Weights of a small mixture-of-experts language model, trained from scratch on English Wikipedia.
Size: 8 layers, width 384, vocabulary 50257, 95.6M parameters.
Below are experts of layer 3 (counted from 0) of a mixture-of-experts language model. Rows are named router (the router's row for the expert), gate (a neuron's input weights, with its number), up (a neuron's input weights, with its number) and show model dimensions 288-383. Each number is 200 + 20 x the weight over its row's rms, rounded and kept within 0 to 999.
Before each expert's rows: "mostly gets" lists some tokens that are sent to it at least half of the time; "gets" lists some tokens that make up at least twice as much of what it gets as of all text. This comes from a sample of Wikipedia text that the model never trained on. Tokens count by the router's weight.

# expert 18
mostly gets: ")", "\"", ":", "),", "%", "\","
gets: ":", ")", ",", ";", "\"", "%"
router,206,197,201,185,190,196,196,237,203,229,203,193,200,167,217,234,178,236,213,219,220,208,185,190,222,191,196,200,165,216,202,172,161,217,207,188,222,205,181,189,182,207,179,190,204,241,213,172,177,205,204,228,194,191,203,210,185,208,198,206,196,197,203,211,211,190,206,188,181,184,200,187,212,212,184,156,213,207,196,223,189,212,194,226,205,183,176,194,212,239,188,206,189,198,197,209
gate3,178,187,166,189,160,185,208,209,196,182,221,218,194,192,205,193,184,215,185,183,224,190,210,207,215,212,203,212,214,156,218,182,243,203,214,210,214,180,190,179,199,187,207,211,204,216,202,166,197,240,201,193,197,209,234,223,202,217,186,205,205,246,199,208,207,179,215,197,197,157,198,222,222,189,222,208,225,186,206,186,200,209,215,204,171,207,187,151,214,206,230,176,201,217,195,229
up3,211,247,211,222,176,228,216,204,210,186,231,182,191,188,231,174,191,193,233,181,191,216,203,199,233,209,229,190,205,190,208,205,171,229,175,208,198,198,171,190,170,198,206,191,214,186,203,198,191,153,211,152,223,172,180,194,203,221,178,203,220,192,242,200,205,181,201,167,215,197,185,216,178,197,195,190,192,216,226,214,183,189,197,198,236,208,204,214,204,173,218,181,180,184,221,203
gate4,193,196,238,178,219,185,203,177,170,208,215,186,155,188,203,200,204,207,205,205,206,180,195,204,205,190,196,164,198,195,224,248,219,200,186,214,193,185,204,204,192,227,202,188,217,226,228,199,179,197,160,199,208,192,178,169,155,190,187,208,220,208,227,200,217,203,217,168,226,193,182,232,206,189,184,215,188,198,196,211,189,169,195,191,189,187,239,229,197,178,178,204,253,166,227,210
up4,245,195,221,184,205,178,173,205,218,226,202,221,179,211,220,191,166,181,182,192,186,210,199,178,182,214,197,175,171,204,205,199,206,194,195,205,188,164,259,190,207,166,198,173,214,201,193,220,184,188,197,188,238,206,197,229,194,185,191,191,221,244,217,199,197,204,198,178,185,157,179,218,191,181,184,202,181,213,183,257,190,182,181,190,226,195,205,198,178,202,215,245,215,185,189,181

# expert 16
mostly gets: " ", " is", " he", " were", " had", " has"
gets: " ", " is", " was", " he", " were", " are"
router,206,213,193,207,220,201,239,217,193,173,197,197,201,187,193,251,195,211,169,215,181,163,242,161,212,201,201,158,231,198,207,183,179,169,216,195,168,199,180,219,192,185,190,200,182,174,211,189,192,190,169,237,214,217,163,192,206,178,210,209,212,193,209,214,215,219,232,217,208,207,207,228,204,196,199,216,210,192,192,205,239,200,131,214,221,207,208,199,191,190,167,184,224,205,212,201
gate3,234,206,193,185,193,174,209,225,175,204,210,205,189,183,229,196,259,236,225,225,219,214,196,158,166,203,164,190,191,202,207,185,207,184,208,180,183,171,190,184,163,198,182,209,181,248,205,208,223,231,161,182,183,178,186,156,185,201,163,232,181,227,197,195,213,192,217,189,198,220,208,221,200,174,185,176,201,221,215,205,193,186,189,221,239,178,231,207,191,210,185,205,224,189,214,233
up3,206,185,237,213,189,195,185,175,200,217,230,175,185,210,231,195,209,224,197,207,196,193,180,199,201,213,194,206,226,188,204,168,213,175,200,198,214,220,220,221,189,195,216,218,188,165,223,196,189,211,199,240,224,197,203,213,175,196,201,184,202,214,177,183,166,206,182,233,166,195,241,197,202,195,198,235,204,235,170,186,215,232,185,199,179,178,201,181,192,177,207,195,217,197,206,189
gate4,229,199,202,187,206,185,250,190,185,214,154,186,189,228,231,218,189,220,165,222,198,169,195,212,224,194,185,232,240,219,226,224,241,216,221,244,219,214,222,189,181,180,203,191,138,238,196,215,208,186,223,211,219,164,207,219,190,197,185,209,253,170,182,189,171,206,187,184,205,201,196,186,227,185,226,210,196,190,196,193,214,222,233,181,208,196,230,182,225,200,173,204,214,206,178,197
up4,227,193,171,167,217,191,209,180,181,222,208,216,186,235,193,190,188,210,168,201,202,189,189,211,196,167,163,164,204,189,203,210,216,186,204,209,176,184,213,210,231,236,182,217,171,205,198,204,191,190,224,246,200,175,191,204,176,206,204,219,218,198,190,213,189,198,221,207,204,151,212,207,207,213,248,170,177,222,185,232,254,164,217,219,176,200,189,208,198,190,204,198,216,206,204,232

# expert 5
mostly gets: " and", " which", " but", " &", " who", " or"
gets: "1", " and", "2", "3", "4", " which"
router,243,187,212,207,217,203,219,162,202,205,200,216,192,156,198,207,190,178,181,230,190,197,186,206,210,204,223,222,212,190,218,198,215,229,186,205,217,207,182,215,193,203,248,182,197,212,195,156,199,213,260,230,218,180,165,200,191,207,204,209,237,204,242,191,184,200,194,197,175,166,223,192,254,216,181,191,209,176,178,164,164,174,205,232,186,175,229,223,210,183,252,208,209,198,222,195
gate3,198,209,201,187,195,213,192,244,223,228,205,202,192,218,181,238,216,193,176,205,164,223,215,187,228,204,196,206,188,193,193,196,165,204,198,181,174,237,194,180,203,194,218,213,174,199,214,179,205,185,218,196,206,204,180,229,182,201,199,191,217,218,222,185,187,216,172,217,208,213,178,195,207,194,185,204,238,179,212,203,250,177,180,180,215,172,174,167,178,217,195,188,197,173,166,179
up3,167,190,222,218,223,240,192,183,205,195,173,218,230,186,174,205,160,222,191,198,193,217,204,221,193,181,229,196,202,191,228,176,230,169,216,208,223,198,179,239,209,206,182,194,212,199,218,186,220,203,192,203,212,196,199,167,197,264,207,208,192,204,234,204,198,242,191,177,202,215,213,183,221,191,200,196,172,187,179,192,202,194,225,189,181,205,193,172,136,203,160,168,204,198,255,236
gate4,190,224,205,211,166,203,144,196,195,233,195,182,240,205,201,208,210,175,206,177,155,205,192,212,181,204,185,212,233,197,207,197,198,189,190,201,185,184,200,220,200,185,194,158,214,188,184,233,185,196,179,199,185,178,196,230,220,180,190,179,248,190,244,178,193,208,197,241,209,217,186,190,196,216,172,193,228,238,217,200,201,196,209,203,189,205,195,181,158,248,174,185,199,222,201,165
up4,200,174,182,221,211,212,211,176,217,215,187,218,181,170,221,210,195,168,204,206,215,190,185,169,184,206,201,225,217,204,195,228,212,190,224,191,201,219,191,216,194,179,217,190,261,176,191,229,189,221,191,176,210,222,191,204,219,138,181,197,195,230,229,207,226,194,206,213,215,213,181,168,212,163,216,203,175,208,205,230,202,186,211,200,201,228,203,170,196,236,192,192,192,189,197,208